Experts of a small language model: 6 picks a token.
Below are experts of layer 4 (counted from 0) of a mixture-of-experts language model. Rows are named router (the router's row for the expert), up (a neuron's input weights, with its number) and show model dimensions 128-191. Each number is 500 + 50 x the weight over its row's rms, rounded and kept within 0 to 999. Numbers have three digits each.
Before each expert's rows: "comes after" lists some tokens at least twice as common just before its tokens as in all text. This comes from a sample of Wikipedia text that the model never trained on. Tokens count by the router's weight.

# expert 12
comes after: " | ", "0", ".", "3", " ", "6"
router:501512487482544552560525502483473589396393468457449431532531475515431562503637459440505532488477459405438478554520377577630516502511464424459431527447469440537545525429529377491449392460516489
up0:499516509519473510516511541444503520459500484554500511545444528465489566494506447528481559520609457526574508565453416539440505552570432499470439516413612466532414493452529498485457516491494463
up1:538488535512566406468494575415551468480447435513539573506472494464397491595675502436565505449470499474447508491508521545426437527495380412474597472540521378486451449528345497438563344525491433
up2:478374474622485452549444460523548555475419493505595512474420517532574517494542478463479524486460418405390448509527467546570529529536459416416477582577564515510594506504472470438469488427414481
up3:513498441500481527468520483527491515535494456498493423509544543518513464496568513553500431481558539435592521493501436535551496443434566573406406533580498568548523581529473462505446491535497412
up4:495447430553509412509500593514410625467508483543601478566440464503508589396583468459484496594502497478547448456492432520476444387498390466505534489482522503540554606536557551518429508503488500
up5:524455542528468442503512442415496475496539456475453545605481422498501493515531604516555539446522433452494442508521481566457481374468440536500501407469564453501509515473390429569462505464545463
up6:532499489548540549497530449527499491507499453551539491551590412541558522593591540533470569455509494511527471532554494427458491562467500513506484478470465483575405524518477486479485617481469434
up7:529542527505479486509595421492435485511509506552505447457401495584498476497521479459531506551479399555515455535476487542488467454514529544513522587545487609489559491449405505523438529572462629
up8:545583472432480510587534425477499479525545455603443477536499598471490433543517499489501432537656539557541594478494468505511510441444516479501420526464486454517365519540484471505586481510485538
up9:525432464497395453554494514523531521557455559560460535538526425452489523411406532502526433558503503533551586531448427548560538525518479581577508471458498509431525464443452583453510537545513484
up10:486455535484558495517420544478505626542485502482486451567453462482546532436425396441511369560460507509537507537540416472545462499572546558426603562520503520458547574449471458578632472343556567
up11:533396538509482506475487404516486550497488614477584561518478457439445543470497376471506511492569542468463547514480563501405484545540480501479532548474508492471532496509603476527487501547426510
up12:432509467587502472534528507592449517471508553549433540409479414446578524535542598384523601439489517557494488524518536543579428553508501506490401431493516490562519474542559496454467534471490487
up13:520544500507544486528563508524582462424464393471522498604486489532509491446569519555439540460456391544535383508439482510510506596438500493506566551500521434475545532469444457504539537356554522
up14:426500443531541529521442551490508485488423471523429497586426497458541551592582478498467464471559509497534504598511550504479502553498517434520469433486529484566536484501477543578511440518494567
up15:610498533487571532463543476569515549446479469526386510479475415453519527486498525466481499505450515528554468491586487464572481491564477559556455479577449545464481416478580531506546467557530530
up16:514633378532483466516487461621567478522578515542524472504501511519563546451527557578434498444509525457494483477569484525550542510456484473483438537412486511506573477515566530437571419484525505
up17:454460480486500485573397536522483532539430508486487363578468539501568589522593561553521475490450499427494408465511551463509448518553558468572447501478507457502559509520530511457561462488563555
up18:497516473439435571484422510462529526534403537554550440535524572435416425390543534507434498560501433407508526507544569623446498520526529453474443505522458499569470421421543568484444536567484571
up19:507575500428472580458505458412527500427503535548432445453493543476560562489492484518521465514479414511511547560538436495472505528465477509487551589520475469523600494612431473459452463472431397
up20:573480480565507517635453466468600523524435394477487410508614551546543593513565426409579492470589484523485531489451523430602491493442425567509535512443459604517575529494491534442514518432451426
up21:497596510550501597415617502516505590453481433459438460469487530438477550451611482519568512455529508477523558591536495533535498488529492506509441507465517442547545514473518527577490521523529403
up22:489494559410502539524493535521519491501341550547521399435390512446511508472484417418478512583452451460529564485496557418517496531555569461588578598480488479582500507519567438479445488483521487
up23:585387549554472431548490613552536520491495562537538519448357515519502519490594528406472498422536522405483459587426427556490448557455505531532459443473424530518562508453494577488508489454528518
up24:489524383526486567647481571507483508596517483472532526508517446524559456521505617478439543541562446523486501595508413447494476478584515492434508470495502390567500440462480437526530512492517562
up25:572483422568503574400441547511452491505461496541453436518444499473500574467481530495473486513483472508479519482438465479486522507492499469406512558443452479532568454511610466510536512527501500
up26:506621408452419540461602416459533492520418434481506566593544517529510470597533488577554474476460499502495446480460469518515451570487598531545582545445536447555579634468382514459461601549580426
up27:516529455466471482576570473541451471543513513519560552475557464519527540462532454499457513474574481543478497441481474494570525538528421499405403511499497437544440551432532489553487515537530584
up28:443544513424457534451491416515438486527449439536474475516614493469478544588536482440525385491408499463576522513456451634511425476559496498494425531412502450459484503516442550547429470394557503
up29:630473472362451511521514506518451509490508449465422548492478465514566552493486460531473432469520395468525452488441447560465508546482445521462499482524460534472556487507398454608553419539522539
up30:464551515500489538535494470315535539502417537486471549518530558542409513501546539533440583500522486433514509564526532467486488562515461534495580449482510485555539525530543442470469456511429513
up31:536575558489439487584543623545494474422521507508502438544516500432539382534490503544389450401567521510539459594496526525521392509542596454512497483518498472530415468480438560477479474557499503

# expert 22
comes after: "\n", " |", ")", "\n\n", ".", " |  |"
router:438479432519481448544503454542557477415488528505508550502540407483453467488473502480514491655512440519556572552422513440439482474450530455581387500510466575484466558443420379478500587561489522
up0:458512474453468533502539412509507551492443641527544526548488545567433579409461476507598420522449482525604483496517478492491477470464508441497556405565531465502483443469317496482458417505534579
up1:477495425455499585448583551453564481479558480484529539446473541490425477535414527505478488458530486521508614480423509465578447553461456507478409614435529539534538574536461466460511460533548539
up2:486362460487479520504568548492438465533421408540601501478483392613569543508485513435475512540499520513579440521504443511494524475475501482582477474497502451551500513378538400421624550482486483
up3:476511505438522580491536442568499468531427553495503538516529517469497511617525499484413562605580394524466509503507523466550424532486501543447479520565533478505473547583512476513504505566436437
up4:511427507502530556382578560459552489538502490422621511424480477483485532485468491541448504473443495536462564514528431468470501515547521430526449514415542515532496523555541590459558497522506476
up5:460543523526571571527483474487527526532450453538440438509469471574443448491518470503494431457482488571561479493494591395532478515470512470514419541528427452466509506449444500503468582514488501
up6:483524458549545492438466431436526440410505468445516543507465429420492468527563426523506543539572467532577509470529477470480474528430576469509472465507505501483529447396552506485580431525506514
up7:449505558535473496508489485503459506521491487511505444428474541490513553435463592495533499604503523526594471458526562472597542577536532456464540485445532472592489503552516402439570492510489453
up8:497488539570499511492431400513564600451514501492439512547500509491465470453495631526565453484518476478603548538501483590515462459505530590561561496495515555515495454430501468463507496472513465
up9:410513473583476467508588427409553483440452553509482509537445417535475543517408391537537509506487521537497544426475487398470511567476529502507498482470412545526554541552431560507457400518452622
up10:455517467406496511543495465457462570541404553551554525490485504472623413569597445586520554506537477587493415449510533444389453443521456490528502498552545489535542486484546545532537651558508458
up11:476478529435426503433477464536533516443461507485517524474433452483466600446528523440479452541507489506506520477530456348518536520589465442550492592464475518507555457580499553386637488557435488
up12:393440509475521470494554464583547490481455520481493468579573521484539439541490463492501517593530553494464485511482543483484531444469529567428439604674571485643509414464519499486508554446440424
up13:448415435425469491453403468502491525546467584519461427466451447510490476510509478562452496562425488467508410535579496435545535441488471499503416565536571541528552496509469557526485451503566405
up14:498423532470475617453489508465478439479517520439531486458437518470550496479521524474461443518410416519518500358543471552552545518539563456513499520435514544535550400497548399481432553491483567
up15:511503450549474465501497497552567475508464572574436547510548461513418466438454429469470397523495404506566591420516485447566455460570561569463507547422657491526541514574511405457472483507436564
up16:505515489520517545366559508532498433569557469506475572455464580506458498451566568551481521536464529494548568442476561460451493529527475485496583497489491466545537514556442441486492555580464529
up17:503427500426537467447500512568488478576492518527543504476551534442443465546504471568543513475557522478459528397581530488460567525475530463466444531498491449553507521442481373445488435546528492
up18:530518428492493518453423462418464532466444540538500541508434458478479522493498474531567517554450464478510460475495424391459460502480550630500586424543581451529551542439432552483449405433461447
up19:484464453436546524469579474451555498522557533527489638541568464532481493453462488571494472479569481539535567486446479464579559523490590526517451547524503452565541471559457435518545467522553627
up20:498404403480435428526472479424506404542439529539508488436496442483557574496414538546474450540567501441465601501469444455488449457474475474556521512439451498565517521496585514529523408512524513
up21:491424509457462483499453560534490499546519606457498516514508447507506507499459545568406533501482392528559479551449595526529446477519428469604475596439514483624411472477533477387505415520502479
up22:495487466509498534477584544558503491567584554457480538477492564558475517423464448484467490527455532465466466468574499516506515402473559620489450420367458533558502545496509477448436500476517512
up23:558572467569489549528485512518464641459482523494518501478512442471498529544484496512436473557516539453567565569398498485477505457445491506415528445527539529527446447400508463580472572452609697
up24:442607553428548537524513494546544499497473491411476502606503513470532439568507494514471565498487490527480555509531451400467499576497471531459427509477548510486554534441514470517558495542543444
up25:429508516460531508487493599484423487486625517394447460561463569375549527471493471525475523566465500565512455483515591420569538505493475503430547526507519537535479485442523408514496437547529563
up26:555490527638466532446410401544504437531435512460486517438520480495531456579476550531575508520517501541586614485490493464574434492518488507568538493441485526461545407517497492474499601515534472
up27:472409536520373452504470442483494498605559570446564500414465486485517410505498463579496455495575417529516520557526513504455510463481553500520543420458574477545462505454545351414470470496512497
up28:551446519513559516466491530480472427486479500518466516437549518561419557437537365494427543513505605608552563469390523464566489534478505509507430583508567471516534573430461431436524463525449415
up29:450376420507472516481528416491638494502394578556501458527451547498510493540455562475566453575533457474514541429407485530505535566471476506459613549463497559526501536579505385516575486539488507
up30:497496510537548458475485445501462567524482559501461493545377523443549540471447547515538509445509497547465570549495473481467506472497525533525438538465547450465503453470439428481579551506504565
up31:507447549516506496415540527486483520474529503436493489511506527484503508557483470450477517398473483551506526564492481481445463484435489524546498490518551591494529579571542536472521526528453536

# expert 14
comes after: " | ", "0", "3", "–", "1", "4"
router:522552555525610557506493437529440487439354512485536457528522420517485600546599508548471516475427522424504473458473435476599494523511488430568525538523479527541495509464530522500513502485572576
up0:446553537474556561510557514501601549517477465517527517433508474579466452408476434482487512502472499515572509429506431403519480562574403465493567554455479455463444489501446471485542575464502521
up1:541534496511495523501579433461450463522414477518486522525507399563419516515445485471404452502481487442403422535547510502485540546592639423490532578534572556497541492503506545503522511495485416
up2:452512508448475556426518558572406544556442508409515458478458491480508452463522519516480536513542482564630490563582545527561508419589470376493508536513523485461472545536520458410495519483466444
up3:479489575528505529552526536514460465452428443519534469495463493519467539410574485491408487625510467502484476566469418388528549535469457532471496501526472438566505512418546524443484477526575480
up4:524493454545497552455411536499525465546516524427538396493588425551460487387562551575545363530382506518494509509571548586447501475525465468558527504458501508560522514519494438420496503517533523
up5:438523553461576577509488532531508519490402347435554472618513440500500528420434488556523554419533586554514490427519541539494387418429473458597616477484511505525532465434489506424513522454431443
up6:553475451467489472494497479381474563461381350365508591510472508499525553570576536534533492518475475461532518556574533539471525460469465486576403504584513497543482504462444507515462393447576556
up7:513459539509516587513510444489454483511556431555565458521492500572398524563467519529450578504434461527565565480493404573535490544490448477524429484450483489534442540380524556547491454546555465
up8:519490557485458513555442537509457499571478542613431507571443386508527530524382469526540439533511483413496509545446441448453556497378551464527519669495555541477416489490548460497528556466520575
up9:528462470407549519536362514564485538493401578502581502453444548556525497440516495495500439537450422521493507477520532489559385547504502539523411546560419486454527411565502467452541517552548502
up10:471465461521539485494560441495478499529499425537488557558496529538524511477533521528499507542443567435474440598540554495563582438554486488450535551456503501496625424581529508454535511599564578
up11:496506469500496638426506487442484530502518572559478533583423555550481531480575522508536534499431478510483540469465512520467540567425502531527482547413467517519560575484532483569545574523454539
up12:539539449472507435490462513414511413449467437527474605526524604487565556545483466497580517502537560483476475424471514534536461434502465520487565491634520501494548442472501542589477438571517511
up13:532492478546440494460414513608426569505469510422605475587482456487479411611471426518360372436418509536492497497529543518478513530566456581490438491424515544495486479563531527518490557485515519
up14:508475500504573577475417381408472502449471468545527519438457442440628539389584481397496440589474451525521429491450409517565403469517491472601540578518462481442508425566520441567475470505560471
up15:497443481543478516501505524399457465508498544483499481501419472486472512482508528526496522503500527499516550492507495449517597472507545535471400572538484586442578499459484483480425511450486460
up16:509514432498511520515466464582451552541389490391521471553473495467582497498565520504503510543435436542496509486554577512593492466513530508458453406567555455421471456498456537461434465422508535
up17:507545443440537498499531585490513478520486508567569522569440490614499539552459492528404482499525497444429492576508480516550584493462503498519500530525424464451466476517608469543504430547541564
up18:517501500543496515463541379450619508623441531493504460551520431581480471533538497592573595476500487534488530451489380481599421485573547477524442526533352536478562498472511516425487470580493586
up19:530423484480483588484526447585542465439523543550455524514467432458483547447459484557414484430441575506516504715508502393530492541483616536442477507477496530569485599432511531488462505485583499
up20:521442507580581505551521480563533526540539446539497562514498528466384494497460474525496481518489492464551499443525526484563593518528561475524554457560605466501585564480511451494519549521602578
up21:483526464495519485535469520466581486424441534439536568498455445520487510533592618562507411514517537492586443468517460491469406558505474425487575598442495463476460451556467429473560528382477551
up22:565498537504476561456480444483505491558427514480594568539576467485440562429535466486539568570494600493461435485567442413508483546495487427542506490474500635535500473497560472494549549462531492
up23:431611492471529499621563376454501466536483452612421390560456476549700434514510484497567507501425594519489451545402448515589504566539541436474533534518515418467464516470501525531575538444522575
up24:635519432538493495517515444475452459593476480506554497528519504420537444452477503586516476507545612519530531444595501494454498436488523529495550393419420577440474585502539508551555422532505494
up25:506526413550561386469501534540515501551439487602540504496487473452468486553492507513508497414444496489493494544508494425482538408412472459667503458437488513504481466592588550465594572514595555
up26:528563461494454543536461418546488475526536518535465449458504477397554545473497501548457560548520484505600522518500510465481500575423577504516464493503433434567504484461573503500501410466426516
up27:583413488574508519459411421529520496594499500578527484565411531570527514541518580523533477406465464501475550509472557524398486470472513390545506500578530449468474614489525463521551505448559495
up28:545536453559509503502498374469478505555472543519455440540440535460497454516485536520506471443422600437469541557441476494474522532517496495407477433414525522443537451453519508541524475502481486
up29:511531555549487509487535506466461410495518487470517530567456512450493522441456578537444476547516482516452448511505607468497514457554546493500505491468603438619494498506509492484524671536413516
up30:399432575569504489556560506433423607497409468503481562473465540472499497571544515525510482503538491495489490505475509549468494564636539538526412538515509510432492439519540513430547534548578517
up31:399544586519505479472484531423537527465488540516566477499488400589507551624511504583461472577461531484542423535573421498523526480594428490556419493525577392588483559478418399538506542507483584